Weights of a small mixture-of-experts language model, trained from scratch on English Wikipedia.
Size: 13 layers, 139M parameters.
Experts: 256 experts in each of 12 layers, 48 squared ReLU neurons an expert, 6 picks a token, a softmax router, a shared expert of 128 neurons.
Training: a variant of Adam for the experts, 1088M tokens, 8567 steps.
Below are experts of layer 4 (counted from 0) of a mixture-of-experts language model. Rows are named router (the router's row for the expert), up (a neuron's input weights, with its number), down (a neuron's output weights, with its number) and show model dimensions 160-239. Each number is 200 + 40 x the weight over its row's rms, rounded and kept within 0 to 999.
After each expert's rows: a language model's description of what the expert responds to; "comes before" lists some tokens at least twice as common just after its tokens as in all text. This comes from a sample of Wikipedia text that the model never trained on. Tokens count by the router's weight.

# expert 52
router,177,204,227,128,280,156,185,171,242,252,220,140,187,163,225,162,142,209,231,186,201,211,245,212,240,176,155,220,246,231,230,259,205,212,168,206,229,154,146,211,134,185,240,199,187,185,172,220,136,219,235,171,198,239,182,145,256,163,197,236,203,209,164,285,193,188,208,219,306,209,261,167,213,187,213,172,186,271,271,169
up0,204,251,255,156,196,178,199,164,220,208,140,277,222,168,221,157,193,163,203,157,249,193,166,235,168,265,118,126,206,208,269,245,211,119,151,214,183,209,219,234,142,244,232,192,190,151,238,267,186,152,174,198,202,275,249,178,129,195,216,121,191,195,135,193,228,204,180,180,280,177,167,195,215,126,211,141,139,170,238,283
down0,254,228,184,249,214,145,155,232,173,235,194,218,245,260,252,188,196,149,203,185,121,222,144,150,243,245,248,193,186,271,234,265,188,224,214,195,191,271,207,203,161,167,210,232,133,225,184,98,206,284,213,289,240,136,206,199,255,204,150,155,165,177,262,201,229,255,223,215,159,213,222,136,173,195,209,194,226,221,170,244
It responds to: Main verbs after subjects. Main verbs right after an organization, country or place subject, like was, operated, became, remained, won.
comes before: " by", " a", " the", " in", " to", " established"

# expert 38
router,185,154,169,190,191,182,141,260,271,151,216,146,153,244,240,235,220,212,210,209,242,180,178,214,252,163,174,216,263,112,192,280,228,220,196,224,324,193,186,255,224,218,163,210,244,205,192,184,165,240,222,199,343,195,181,233,196,213,166,175,240,185,198,207,238,203,226,221,226,211,226,153,229,255,147,226,188,220,160,149
up0,176,251,252,125,189,263,202,147,215,200,239,196,132,242,165,172,187,199,219,242,192,228,260,168,210,196,186,231,208,168,226,236,260,193,120,283,199,188,197,192,186,158,225,224,231,150,207,253,200,134,174,157,218,226,219,234,151,91,213,119,132,201,161,187,135,287,204,182,246,215,139,191,209,188,205,148,144,186,208,233
down0,245,192,172,191,173,197,212,218,138,158,254,160,216,211,251,159,254,155,131,233,216,147,204,194,128,235,146,198,210,240,151,215,173,168,234,259,219,229,121,210,207,264,205,272,151,230,207,138,273,226,185,260,267,168,185,189,215,226,207,209,189,226,218,212,133,236,201,196,256,197,204,191,238,310,244,158,173,214,178,181
It responds to: Auxiliary and main verbs. Verbs after a subject or auxiliary, chiefly was, is, had, would, will, been, plus participles like lost or prompted.
comes before: " by", " to", " a", " in", " not", " be"

# expert 26
router,123,216,243,258,248,226,167,119,106,317,164,172,226,290,237,254,212,203,194,186,228,160,249,169,177,211,180,192,194,242,193,202,242,214,245,103,196,208,238,177,167,151,183,260,158,215,186,197,189,231,169,223,202,218,205,201,198,233,162,233,291,226,259,145,197,162,142,180,165,233,178,251,224,218,220,176,181,173,210,187
up0,140,248,226,169,209,207,212,164,223,218,211,210,138,188,204,168,213,137,298,231,235,183,168,276,249,227,148,171,246,186,208,257,209,118,101,207,190,164,246,145,157,235,213,157,265,187,224,224,197,221,194,106,209,224,198,224,152,134,179,183,203,252,209,163,159,207,174,183,297,189,153,189,262,173,237,152,177,176,211,251
down0,210,221,239,213,70,185,193,212,183,229,195,156,183,241,201,146,182,139,274,223,222,210,197,270,162,229,162,196,134,257,118,248,206,149,247,299,164,170,159,203,182,224,131,279,152,199,194,184,188,240,245,162,204,108,155,226,256,203,138,146,192,169,247,199,162,164,217,193,211,201,145,168,276,205,236,161,263,164,199,209
It responds to: Event and action nouns. Nouns of actions or events after the or a possessive and before of, e.g. capture, repeal, establishment, lack, introduction, retirement.
comes before: " of", "ing", " to", "==\n", "ation", "ment"

# expert 21
router,185,181,203,278,286,149,231,240,144,237,283,155,202,221,129,191,168,206,168,257,192,173,233,166,154,288,236,194,210,227,223,256,207,217,185,264,129,143,180,180,184,199,231,161,204,150,237,219,212,156,185,220,297,223,206,265,200,230,241,170,218,127,183,174,222,176,127,215,214,227,179,233,251,213,228,153,222,201,149,183
up0,227,255,160,107,202,226,174,150,194,199,171,265,197,196,220,140,225,167,209,221,242,166,234,218,201,231,147,181,207,202,284,155,204,171,158,233,143,200,208,144,184,198,207,171,218,172,218,192,239,160,137,230,199,218,187,252,168,143,238,181,196,195,170,90,104,232,219,144,227,224,168,207,250,137,196,171,149,135,188,217
down0,213,200,139,238,155,201,217,186,253,211,200,188,196,277,250,218,187,194,201,285,136,170,189,212,183,157,201,108,153,206,186,186,201,137,169,198,270,137,244,241,187,237,206,267,158,266,173,128,257,181,216,335,208,189,236,234,196,167,169,120,153,222,213,194,144,207,262,256,233,206,157,184,175,243,202,159,177,159,195,228
It responds to: Band and title word endings. Final pieces of band, artist, team and game names, mostly in music tables and discographies, such as Godsm-ack, Prodig-y, Eagles, Brothers.
comes before: ",", "\"", " (", "\n", "'s", ":"

# expert 60
router,276,184,246,243,233,191,275,196,156,132,290,250,186,163,167,109,167,193,206,161,188,219,153,228,167,259,226,166,208,222,190,189,185,228,202,163,258,243,204,236,163,222,113,291,209,228,238,171,168,108,222,167,201,192,153,198,199,172,245,162,123,232,204,160,212,187,184,269,77,224,223,170,201,139,200,217,196,215,261,231
up0,210,226,219,137,198,214,290,103,220,189,164,217,221,153,195,173,250,168,228,207,256,142,254,267,223,250,143,155,216,220,288,222,243,176,166,231,136,256,186,213,208,212,173,207,216,219,152,280,231,142,152,200,170,204,212,270,176,162,213,193,183,214,241,198,148,234,168,121,238,216,163,200,241,151,206,171,229,182,202,252
down0,216,208,152,258,97,172,238,199,191,269,144,235,230,222,145,162,209,180,200,237,134,177,175,238,140,176,203,183,175,245,175,228,243,201,202,269,239,198,129,271,132,223,138,319,98,199,160,120,203,159,171,221,216,92,251,146,215,216,129,156,215,177,172,242,171,213,219,154,220,236,239,184,238,206,247,140,244,213,236,234
It responds to: Infobox and table fields. Field labels and numbers in infoboxes, taxonomy boxes and stats tables, such as Scientific, Phylum, Candidate, MPC, digits.
comes before: ":", " |", "\n", " (", " classification", "."

# expert 32
router,271,191,192,231,200,196,221,210,183,184,183,268,231,248,207,233,156,195,233,112,172,244,192,151,201,176,228,213,194,246,262,216,178,158,203,252,148,186,208,195,211,208,156,237,163,155,187,224,269,135,175,289,211,214,204,151,171,167,159,162,138,211,177,194,157,182,153,209,240,244,224,255,236,264,232,179,297,218,180,229
up0,242,211,217,127,215,156,256,135,173,192,136,223,223,202,208,170,211,140,249,194,248,195,237,174,227,255,152,136,139,184,237,230,239,173,159,253,183,242,217,208,202,210,245,196,215,99,201,246,127,152,125,192,177,281,198,183,152,153,225,93,198,222,203,166,192,254,208,189,268,165,184,177,189,158,185,147,157,150,227,268
down0,153,239,205,263,145,181,160,205,212,253,179,176,216,184,205,168,119,171,175,251,85,188,183,220,267,188,174,173,164,231,115,234,204,136,237,198,199,170,171,220,213,168,188,272,136,198,159,166,201,189,244,281,142,202,215,197,221,269,138,147,209,230,198,208,196,150,164,196,212,169,181,139,150,169,212,177,231,197,258,109
It responds to: Catalog numbers and years. Digit pieces inside years, catalog numbers, page counts, and prices in discographies, release lists and references, e.g. 19|63, 07|77, 31|1.
comes before: " |", "–", "20", "°", "\n", "."

# expert 14
router,220,206,173,178,139,170,208,134,211,186,198,155,185,219,298,235,162,246,224,158,225,206,180,222,164,258,212,220,247,152,141,172,152,168,233,179,191,217,215,233,241,245,193,162,234,172,244,218,93,232,242,167,224,143,179,214,218,187,308,212,199,279,166,279,200,174,223,152,241,248,172,268,203,193,147,151,165,248,296,194
up0,230,209,178,131,180,213,234,181,181,194,176,325,170,170,214,122,238,162,234,179,204,150,224,203,173,256,129,202,178,170,243,194,184,171,121,173,174,222,223,229,179,299,254,169,184,198,169,260,196,202,224,139,249,222,210,197,161,118,205,158,226,179,165,179,138,248,190,77,290,231,170,228,190,217,192,165,159,148,193,220
down0,215,217,164,263,185,186,137,190,225,257,247,203,199,241,147,199,202,186,180,194,130,232,225,219,198,219,246,213,202,249,135,258,198,311,223,261,174,156,200,198,255,229,164,205,157,238,241,117,167,304,305,216,186,136,202,230,188,162,222,165,204,229,213,245,188,236,248,243,191,198,230,206,192,212,243,232,186,142,267,142
It responds to: Table pipes, opening quotes. Opening delimiters and separators: pipe cells in wiki tables, opening quote marks or parentheses before quoted words, and LaTeX braces in formulas.
comes before: " ", "The", "the", "C", "19", "S"

# expert 44
router,168,177,194,204,159,213,172,167,177,150,221,246,190,178,208,182,245,169,204,246,251,198,231,137,254,262,186,179,227,211,183,197,234,245,205,193,180,124,191,100,144,156,187,169,203,159,196,169,155,215,252,179,258,222,185,247,126,230,198,155,227,153,162,210,187,158,184,243,206,224,135,159,262,169,221,243,177,248,164,215
up0,193,215,182,149,238,200,177,132,212,201,151,278,214,194,233,210,229,140,192,259,263,173,189,167,207,260,149,173,219,215,241,230,258,231,136,207,167,235,233,145,209,254,163,221,138,216,206,180,247,175,169,203,237,200,215,211,140,171,198,151,180,173,161,113,180,282,245,166,263,165,143,166,198,137,238,190,108,182,249,279
down0,211,185,117,249,167,202,149,215,207,157,250,214,253,262,167,180,230,154,166,226,162,138,173,177,199,195,172,190,176,244,207,214,147,150,214,303,183,189,157,236,153,277,130,272,109,222,172,131,283,216,198,240,169,181,217,191,163,259,184,109,175,210,217,180,150,162,221,232,207,192,189,200,140,201,255,176,230,178,284,251
It responds to: Foreign name endings. Middle and final pieces of non-English proper names and place names, e.g. Guar|ico, Wench|ang, São Vicente, Juan, Serge.
comes before: ",", "i", "a", "'s", " (", "o"

# expert 54
router,248,276,212,196,171,183,254,179,240,151,216,233,228,256,195,117,234,205,164,135,236,245,184,178,198,133,159,184,224,160,220,219,213,197,174,237,151,185,170,146,250,170,255,165,264,176,176,146,199,211,193,243,217,240,150,285,217,160,207,196,271,262,216,162,147,180,147,273,161,213,170,204,264,164,255,124,198,182,199,168
up0,215,214,204,125,170,214,232,212,218,167,182,212,160,211,223,151,204,178,207,191,221,159,236,187,206,233,158,173,199,238,242,181,220,198,175,206,140,225,204,157,201,251,190,179,164,201,136,220,221,165,156,198,223,229,211,198,154,149,229,129,174,157,146,177,156,285,221,174,270,166,181,191,232,181,207,164,146,183,204,281
down0,238,245,185,271,137,154,147,156,218,148,215,232,187,249,230,176,198,181,160,72,201,209,206,242,177,156,184,245,219,194,199,272,206,265,225,321,88,207,192,219,198,219,118,257,147,216,131,162,173,173,213,194,184,179,175,245,196,177,221,85,237,217,248,170,150,239,189,200,187,123,151,206,218,192,253,165,191,218,188,165
It responds to: Name pieces ending in i. Word pieces with i, mostly in Italian, Lithuanian, Welsh and taxonomic names, such as i, ri, ini, ari, Di, Li.
comes before: "\n", ",", " (", "|", "–", "ola"

# expert 3
router,227,136,210,153,206,208,224,183,183,159,185,212,206,134,244,194,242,184,260,201,177,181,166,173,266,290,307,198,159,227,265,227,198,263,152,157,239,223,164,228,238,195,131,228,193,237,219,139,172,195,246,209,276,171,204,241,175,240,153,239,167,212,232,219,229,194,164,150,200,170,195,186,164,190,142,169,261,207,158,178
up0,216,230,151,165,250,224,224,137,192,180,100,262,210,187,257,184,212,177,199,262,218,108,195,244,183,245,158,189,264,160,253,223,232,186,134,225,182,246,170,207,201,202,225,240,177,168,244,221,186,118,208,144,268,204,204,231,149,209,157,168,242,206,197,231,108,219,197,191,249,162,162,170,267,213,185,186,190,169,161,227
down0,248,198,169,199,177,178,225,227,244,267,175,263,209,228,175,140,181,132,231,200,153,134,171,224,194,189,182,160,216,224,156,257,179,174,177,265,271,174,41,160,183,247,179,218,157,186,125,200,202,232,221,271,148,119,159,176,197,241,192,173,164,184,220,250,217,272,182,218,260,163,209,194,237,291,186,193,241,188,207,167
It responds to: Table row ends, subject conjunctions. Pipe-plus-newline tokens ending table rows, and "and"/"was" right after a sentence-initial subject, as in "he and his sister", "He was".
comes before: "|", "-", " ", "===", " his", " born"

# expert 61
router,169,217,211,255,206,158,222,153,232,175,214,236,181,159,209,188,227,212,180,168,173,148,262,274,239,190,165,152,181,221,195,187,204,215,221,217,179,114,224,184,199,188,213,130,248,201,209,164,194,173,287,178,227,220,232,201,248,277,207,222,206,239,249,195,183,281,217,192,271,170,224,189,197,200,214,263,174,120,269,195
up0,237,226,174,120,173,180,170,157,165,186,176,194,177,240,194,154,268,127,161,216,188,169,257,167,210,238,125,205,226,217,228,164,189,146,224,199,194,261,207,205,137,253,212,209,167,204,178,232,192,151,137,163,191,218,179,230,195,195,207,159,181,170,175,155,170,274,171,161,258,193,181,183,177,188,198,167,143,158,229,268
down0,270,194,178,238,198,140,145,196,239,169,199,205,217,228,177,107,177,162,228,267,225,175,205,212,167,201,194,107,190,293,127,176,177,198,254,284,141,184,219,206,220,265,134,246,166,220,246,109,183,249,193,276,176,184,270,134,238,214,200,174,176,151,211,166,173,138,250,203,198,167,199,205,199,256,262,191,220,150,279,142
It responds to: Abbreviations and code pieces. Capital letters and short pieces inside abbreviations, units, codes and parentheses, e.g. CDP, DCs, μs, FBI, coordinates °N, line breaks.
comes before: ")", "-", ")\n", "),", ").", "):"

# expert 4
router,187,218,145,120,187,181,172,267,237,184,148,196,206,207,198,267,139,149,223,205,221,220,186,249,228,138,199,159,141,240,183,245,163,244,237,262,240,150,288,205,192,174,181,173,221,148,220,162,186,210,147,244,208,259,187,234,301,222,134,212,250,203,271,201,163,259,198,196,187,182,169,159,209,149,189,225,230,228,204,190
up0,200,223,176,132,139,189,206,171,229,172,168,183,179,214,235,217,238,112,207,255,255,219,202,222,205,218,114,151,136,191,243,167,277,177,162,223,174,253,228,174,188,239,257,194,189,148,190,222,189,217,192,99,211,249,218,240,174,74,194,114,277,208,199,153,174,263,191,128,277,211,214,194,224,169,183,234,212,137,207,185
down0,243,233,146,279,154,193,189,187,174,219,259,184,249,230,208,136,181,200,200,246,173,140,183,178,182,167,231,212,185,262,150,198,198,167,177,208,183,220,159,202,221,225,98,308,168,207,167,146,216,210,191,216,159,143,166,162,205,251,180,97,172,237,112,214,197,195,206,241,241,203,195,170,200,233,234,132,218,154,180,166
It responds to: Copulas and number parts. Plural copulas and auxiliaries (are, were, be, been) plus digit pieces inside years, coordinates, areas and census figures, like 15'43'2, 19'94'.
comes before: ".", "%", "–", "′", "0", "\n"

# expert 12
router,117,220,255,220,196,237,133,192,190,227,117,151,210,264,213,237,255,195,168,176,139,115,240,133,139,189,201,237,227,226,213,165,242,222,195,136,187,118,236,246,190,232,171,218,241,127,210,215,212,210,197,170,273,111,167,219,142,223,191,221,247,222,227,191,186,155,258,163,183,193,185,186,232,142,248,223,192,205,227,170
up0,193,201,212,99,177,201,216,130,249,216,152,310,191,123,226,162,211,132,242,233,186,200,204,168,233,203,207,159,220,174,185,183,198,199,181,181,160,192,155,201,136,239,204,193,251,200,173,216,215,178,142,163,206,277,160,181,120,193,175,160,158,196,219,126,193,203,175,106,322,159,147,201,246,207,199,144,107,180,226,190
down0,268,234,237,219,162,178,171,198,210,157,219,204,219,202,223,186,284,208,175,153,94,155,225,250,162,193,159,104,156,244,173,220,147,178,182,274,196,211,219,239,205,274,199,284,225,247,126,105,246,194,174,273,170,160,147,169,239,263,129,198,188,168,241,215,141,212,222,185,186,195,103,151,174,266,285,166,200,169,205,197
It responds to: Event and action nouns. Abstract nouns for events or actions after the, by or his, such as death, marriage, decree, vote, law, attack.
comes before: " of", ",", ".", " in", ".\n\n", "ing"

# expert 10
router,275,218,229,216,235,103,264,113,185,234,152,188,240,244,258,201,235,268,175,217,139,187,220,174,214,230,214,243,208,109,203,210,130,229,199,238,251,188,202,188,257,197,168,127,221,173,160,171,203,206,201,177,167,205,165,200,172,156,236,220,224,172,163,185,190,113,217,160,205,238,109,172,197,249,245,146,178,133,169,212
up0,244,179,252,141,214,226,237,140,239,208,137,193,204,203,245,196,207,119,250,169,206,180,281,259,196,221,135,214,214,151,266,244,281,183,158,242,195,189,218,164,194,243,274,183,237,196,194,219,225,166,133,173,206,247,207,185,139,147,172,133,251,146,229,140,180,184,172,171,267,136,151,196,192,185,237,165,141,179,243,263
down0,198,219,196,262,128,192,180,209,189,202,173,204,230,227,232,169,129,100,201,209,151,174,205,214,176,272,198,225,173,277,184,290,176,165,199,265,153,200,163,177,207,269,110,294,137,172,207,154,266,215,160,195,147,164,204,139,285,204,189,123,177,165,251,174,178,127,189,196,263,220,196,199,161,202,236,165,183,219,243,208
It responds to: Space after month. Space or separator tokens right after month names in dates in tables and infoboxes, plus infobox labels like Born, Died, Genus.
comes before: "20", "19", ":", "18", "26", "17"

# expert 55
router,213,234,182,189,282,219,132,164,180,171,267,251,191,225,206,204,201,163,154,183,169,211,225,208,184,277,164,236,172,262,200,189,249,120,179,172,201,206,235,207,144,194,298,216,171,189,210,227,173,254,224,212,190,145,206,208,210,143,233,252,164,197,263,183,254,190,141,162,193,214,179,183,283,244,224,172,211,204,219,203
up0,251,226,222,97,224,193,218,165,230,188,171,210,183,197,209,158,265,105,217,186,203,135,221,267,173,276,151,180,192,211,271,175,214,172,140,254,136,193,240,194,166,219,213,210,238,138,245,250,236,242,155,181,209,267,212,235,218,135,221,175,229,204,251,165,147,261,128,125,217,164,162,180,239,173,244,191,177,200,197,265
down0,202,191,122,254,117,196,201,229,216,259,182,165,232,195,190,207,163,132,213,214,133,220,169,191,163,220,175,195,175,235,168,223,165,167,155,239,198,143,78,235,197,267,135,271,176,237,186,189,205,273,212,240,209,151,193,185,227,260,135,115,224,208,243,211,240,210,222,212,178,202,188,153,194,216,192,220,185,182,194,252
It responds to: Domain and sector nouns. Nouns naming a sector, region or large institution after the or a modifier, e.g. whaling industry, Korean War, region, coast.
comes before: " of", ",", ".", ".\n\n", " is", " and"

# expert 24
router,139,213,208,134,196,137,257,176,219,261,223,245,209,262,175,176,178,213,180,219,275,154,263,182,152,119,271,296,196,223,201,237,242,161,274,206,277,214,203,201,254,257,204,223,227,144,189,172,195,166,199,298,156,170,204,163,144,182,200,213,116,243,192,193,239,202,229,234,277,198,137,188,200,259,194,183,248,202,158,178
up0,248,217,194,114,150,157,260,156,218,200,133,255,202,169,241,151,242,167,175,180,268,163,206,229,223,285,160,162,230,194,215,151,238,189,190,206,160,184,229,183,215,251,209,181,209,172,257,171,198,167,131,113,251,175,245,216,138,193,216,181,205,220,209,216,148,280,211,118,241,175,142,210,238,169,138,180,143,102,174,215
down0,265,212,150,230,147,215,261,159,176,243,204,202,246,211,207,156,186,199,199,276,153,151,181,194,192,262,170,158,188,237,197,232,142,169,226,242,229,183,185,186,148,171,170,292,175,182,160,227,195,195,273,288,140,176,237,193,155,166,128,139,150,221,236,207,180,217,198,233,236,203,223,187,135,172,214,161,213,204,242,258
It responds to: Structural punctuation. Commas, paragraph breaks, heading-closing equals signs, table pipes, and dashes after dates in timeline lists, such as March 31 -.
comes before: "The", "==", "In", "===", " The", "|"

# expert 51
router,238,138,170,182,117,234,179,189,176,246,250,190,148,214,232,223,198,251,196,198,204,209,179,167,186,207,141,226,159,184,180,143,142,222,201,227,264,181,248,213,201,205,201,251,262,218,104,142,156,202,134,162,256,171,129,181,176,166,158,238,223,189,173,197,174,154,220,217,240,330,132,255,181,167,246,200,239,332,220,198
up0,153,213,181,92,107,208,173,142,209,231,170,181,144,178,203,183,211,157,263,181,256,181,234,216,139,190,136,170,185,215,237,165,221,172,171,231,194,199,255,156,191,196,252,135,239,191,193,226,190,154,162,171,190,235,192,165,196,123,180,168,173,176,163,128,134,214,205,166,299,167,188,165,186,209,219,208,187,147,164,261
down0,201,229,203,234,206,137,159,184,199,166,160,153,206,213,100,272,219,207,208,159,133,245,138,215,231,222,158,228,172,249,194,279,141,173,238,237,194,183,123,223,209,234,151,257,158,249,232,132,186,272,202,297,168,154,229,256,174,167,244,101,153,211,230,214,210,230,211,203,215,172,255,151,141,149,166,121,191,143,208,237
It responds to: Verbs and commas after subjects. Commas, table pipes, dashes and finite verbs such as is, are, had, were right after a noun phrase subject, often in plot summaries.
comes before: " ", " the", " a", " who", " not", " but"

# expert 57
router,124,213,232,225,187,209,157,226,240,168,272,196,109,226,153,191,166,203,250,156,165,222,168,159,150,238,188,155,221,212,201,207,167,199,117,151,169,224,237,193,168,194,242,152,170,254,169,185,248,121,200,132,241,275,177,170,204,162,255,141,192,214,201,151,170,233,251,202,217,193,210,188,144,175,118,170,131,134,206,273
up0,191,239,213,134,144,204,242,184,194,192,200,253,175,200,252,149,176,139,171,213,252,227,210,303,217,256,165,163,205,216,249,215,220,217,124,261,170,214,215,193,134,291,260,208,157,188,177,198,204,140,188,105,163,242,216,199,160,176,220,172,236,172,184,210,165,184,154,184,278,197,181,179,216,159,198,133,151,200,203,255
down0,215,194,249,253,130,156,191,217,201,217,219,186,250,212,217,224,203,168,190,215,180,191,159,194,171,219,184,182,171,242,139,250,216,184,201,249,224,174,181,174,214,222,95,276,130,245,156,136,236,215,196,215,194,206,209,227,226,229,174,152,159,167,233,186,177,204,220,195,234,184,207,198,155,238,239,240,244,227,202,193
It responds to: Category and position nouns. Head nouns naming a category, round, place or division in results tables and lists, such as 85 kg division, tick, front kick, Time zone.
comes before: " |", "\n", " |\n", ":", ";", ","

# expert 6
router,176,234,179,193,211,195,225,206,106,141,198,145,195,237,167,270,174,258,159,201,261,255,210,157,225,210,241,168,246,43,196,230,255,244,224,218,225,232,253,221,248,193,198,207,260,220,189,251,160,272,140,197,227,176,189,225,215,272,224,147,214,183,187,146,272,199,215,159,170,161,222,174,200,182,217,176,222,169,201,252
up0,186,198,174,93,226,168,291,137,259,206,167,259,196,169,205,186,194,134,226,221,234,191,240,207,175,254,171,191,210,193,316,153,270,161,209,211,225,171,162,187,183,194,223,219,214,111,133,215,221,153,241,133,153,191,216,216,235,163,235,142,276,171,179,134,160,230,136,197,261,158,122,194,229,170,170,220,137,134,203,293
down0,187,205,192,173,178,243,256,196,191,242,285,182,196,215,208,126,109,140,142,216,161,129,224,166,126,232,182,154,146,278,158,208,190,137,222,261,177,158,134,197,218,208,174,244,111,206,173,113,213,213,205,205,159,197,246,171,190,158,177,113,157,175,170,165,149,223,223,184,228,217,179,178,193,187,197,192,189,234,204,171
It responds to: Personal names. Given names and surnames of people, often name-final pieces after a first name, such as Jefferson, Re-agan, Abb-ott, Frank.
comes before: ",", " (", " |", "'s", "\n", " and"

# expert 7
router,260,204,165,220,231,196,214,213,236,208,149,201,142,199,195,142,188,250,199,211,134,230,223,225,225,252,154,205,169,205,195,159,219,251,157,170,220,215,172,177,180,263,115,234,150,221,201,219,165,254,272,227,219,199,214,183,171,142,219,169,186,191,242,206,195,202,254,182,136,245,130,147,185,161,250,200,158,201,292,224
up0,241,206,186,163,197,240,238,138,249,194,116,204,151,214,216,183,201,124,281,200,243,176,196,270,189,239,161,148,247,200,176,161,262,162,162,232,157,217,199,152,199,223,206,187,201,184,182,202,239,239,222,140,183,220,256,191,205,123,185,155,201,202,231,126,157,237,216,98,220,172,182,181,228,150,201,187,178,181,191,287
down0,190,184,117,204,90,158,205,236,181,226,208,246,203,211,180,156,229,214,255,216,124,180,162,191,213,147,182,154,145,240,162,224,146,145,251,222,238,138,201,251,251,218,182,288,135,177,154,158,233,224,192,273,185,166,193,166,214,177,172,143,188,203,194,248,212,160,167,208,260,237,184,207,159,216,223,190,193,228,204,180
It responds to: Infobox field labels. Field labels and terms in bulleted infoboxes and data lists, such as Personal information, Simplified Chinese, CAS Number, Coordinates, Family, JPL.
comes before: ":", "\n", " JPL", " zone", " code", " ·"

# expert 20
router,186,240,196,170,185,132,198,166,90,194,230,183,152,149,260,240,169,185,233,271,249,281,212,213,160,200,234,243,137,241,185,120,142,187,306,222,221,235,225,169,204,173,212,236,177,203,147,200,255,141,213,204,219,167,214,227,203,195,134,279,188,211,191,174,144,177,181,123,280,167,148,206,218,135,230,181,170,176,207,175
up0,203,229,214,167,161,229,194,213,218,190,184,184,212,226,240,175,235,120,216,202,191,214,207,223,173,260,159,211,192,216,165,150,186,161,219,200,176,205,158,187,169,266,246,139,220,146,239,190,243,145,171,49,192,224,187,244,226,148,166,171,145,171,240,170,150,201,185,167,240,168,91,148,245,168,213,130,114,102,198,238
down0,208,168,242,256,186,170,226,185,216,195,207,237,243,186,141,176,224,188,178,164,148,213,185,221,137,191,191,146,232,271,199,201,187,181,217,250,192,155,180,184,202,221,202,296,194,229,185,170,272,170,228,232,137,149,240,210,210,252,157,182,261,159,174,224,216,230,210,225,207,161,189,167,181,184,217,155,197,159,200,264
It responds to: Function words, discourse adverbs. Determiners, pronouns and adverbs like such, only (after not), either, latter, again, he, which, often in narrative or argument.
comes before: " as", ",", " was", "ly", " had", ".\n\n"

# expert 58
router,233,219,177,228,207,230,203,198,238,232,128,161,210,221,265,245,199,180,216,208,179,214,188,161,194,74,258,179,244,170,215,287,149,214,253,205,200,234,161,273,256,184,160,154,228,147,205,171,232,241,219,200,138,207,228,194,129,192,138,140,99,272,128,209,196,204,215,238,174,181,210,246,156,155,163,222,267,153,182,194
up0,228,215,192,117,154,232,252,202,193,159,157,210,176,168,225,237,204,143,206,200,228,207,240,212,254,248,180,144,207,180,239,179,218,157,188,264,210,254,209,163,198,250,241,142,176,175,199,243,219,171,184,161,196,220,220,230,132,130,200,145,147,176,174,123,198,221,203,158,297,116,145,169,229,121,205,183,148,121,196,220
down0,248,242,169,274,200,220,243,231,191,246,247,255,230,240,222,127,190,181,170,229,174,154,245,266,170,285,176,205,214,239,158,274,164,150,140,196,177,170,169,217,245,142,132,231,187,190,136,168,182,298,252,248,259,175,195,229,128,206,218,75,197,100,175,155,227,165,254,238,226,196,117,138,217,179,227,186,154,259,225,239
It responds to: Credit prepositions. Prepositions and linkers that bring in a contributor or item, such as from, by, of, including, featuring, alongside, e.g. vocals from.
comes before: " the", " a", " his", " other", " her", " its"

# expert 41
router,222,204,189,141,219,124,253,259,209,167,155,211,130,157,180,201,240,172,172,201,139,201,169,241,211,264,190,177,111,243,134,189,223,239,182,203,197,189,135,147,207,205,150,210,163,210,208,198,244,214,193,196,127,253,180,195,228,245,266,251,192,191,124,239,167,181,151,203,157,256,84,182,176,179,249,229,208,300,141,158
up0,205,218,181,144,155,170,184,160,222,145,136,274,152,131,205,122,241,126,219,247,186,171,236,238,161,267,209,174,169,177,263,212,230,218,157,199,193,208,184,156,170,228,227,186,163,176,202,141,205,157,187,100,224,215,211,172,161,177,177,161,189,185,186,94,184,200,202,142,245,176,172,195,198,124,161,207,167,130,221,174
down0,215,176,178,234,158,215,187,227,222,250,195,233,226,181,160,162,213,137,230,242,203,157,187,190,143,263,205,166,215,293,147,225,139,223,153,243,212,207,194,187,231,227,182,304,154,206,142,184,223,217,225,226,136,187,205,217,137,185,207,155,203,182,153,158,179,185,163,170,209,169,176,116,198,175,236,215,208,219,220,165
It responds to: Broadcast media, table numbers. Nouns like television, radio, TV, media, digital, audio, and two-digit numbers in statistics tables, percentages, weights and decimals.
comes before: " |", "0", " |\n", "%", ".", " m"

# expert 56
router,239,201,249,187,160,198,227,245,226,216,147,195,176,192,193,252,67,202,123,237,237,204,151,296,231,258,176,160,214,177,171,202,216,207,229,250,238,196,203,185,197,297,165,193,216,165,231,209,208,261,251,195,106,187,220,200,144,144,205,183,177,153,172,273,205,307,194,233,158,190,132,259,146,96,168,237,182,182,175,183
up0,253,246,248,150,156,239,235,216,188,173,143,225,169,163,209,161,230,133,232,221,217,204,204,242,200,190,144,206,174,177,278,150,227,173,180,238,170,259,209,191,214,278,195,209,215,233,182,207,241,202,162,154,213,235,263,182,151,151,201,173,229,169,74,199,188,254,192,113,245,143,161,204,233,169,250,154,133,167,150,232
down0,184,190,264,234,202,219,155,163,163,273,190,155,275,217,227,195,209,153,158,159,128,173,164,227,169,183,147,213,175,326,153,185,201,120,221,295,155,212,132,188,221,230,141,271,157,255,166,178,243,231,182,184,206,152,209,184,172,253,190,160,178,165,201,168,131,175,165,185,197,162,203,153,242,243,207,205,296,273,186,200
It responds to: Measurement and table digits. Single digits in measurement conversions inside parentheses and statistics tables, e.g. (5.4/km², (3 ft 3 in), goals or climate columns.
comes before: " |", ".", ")", " ft", "–", ";"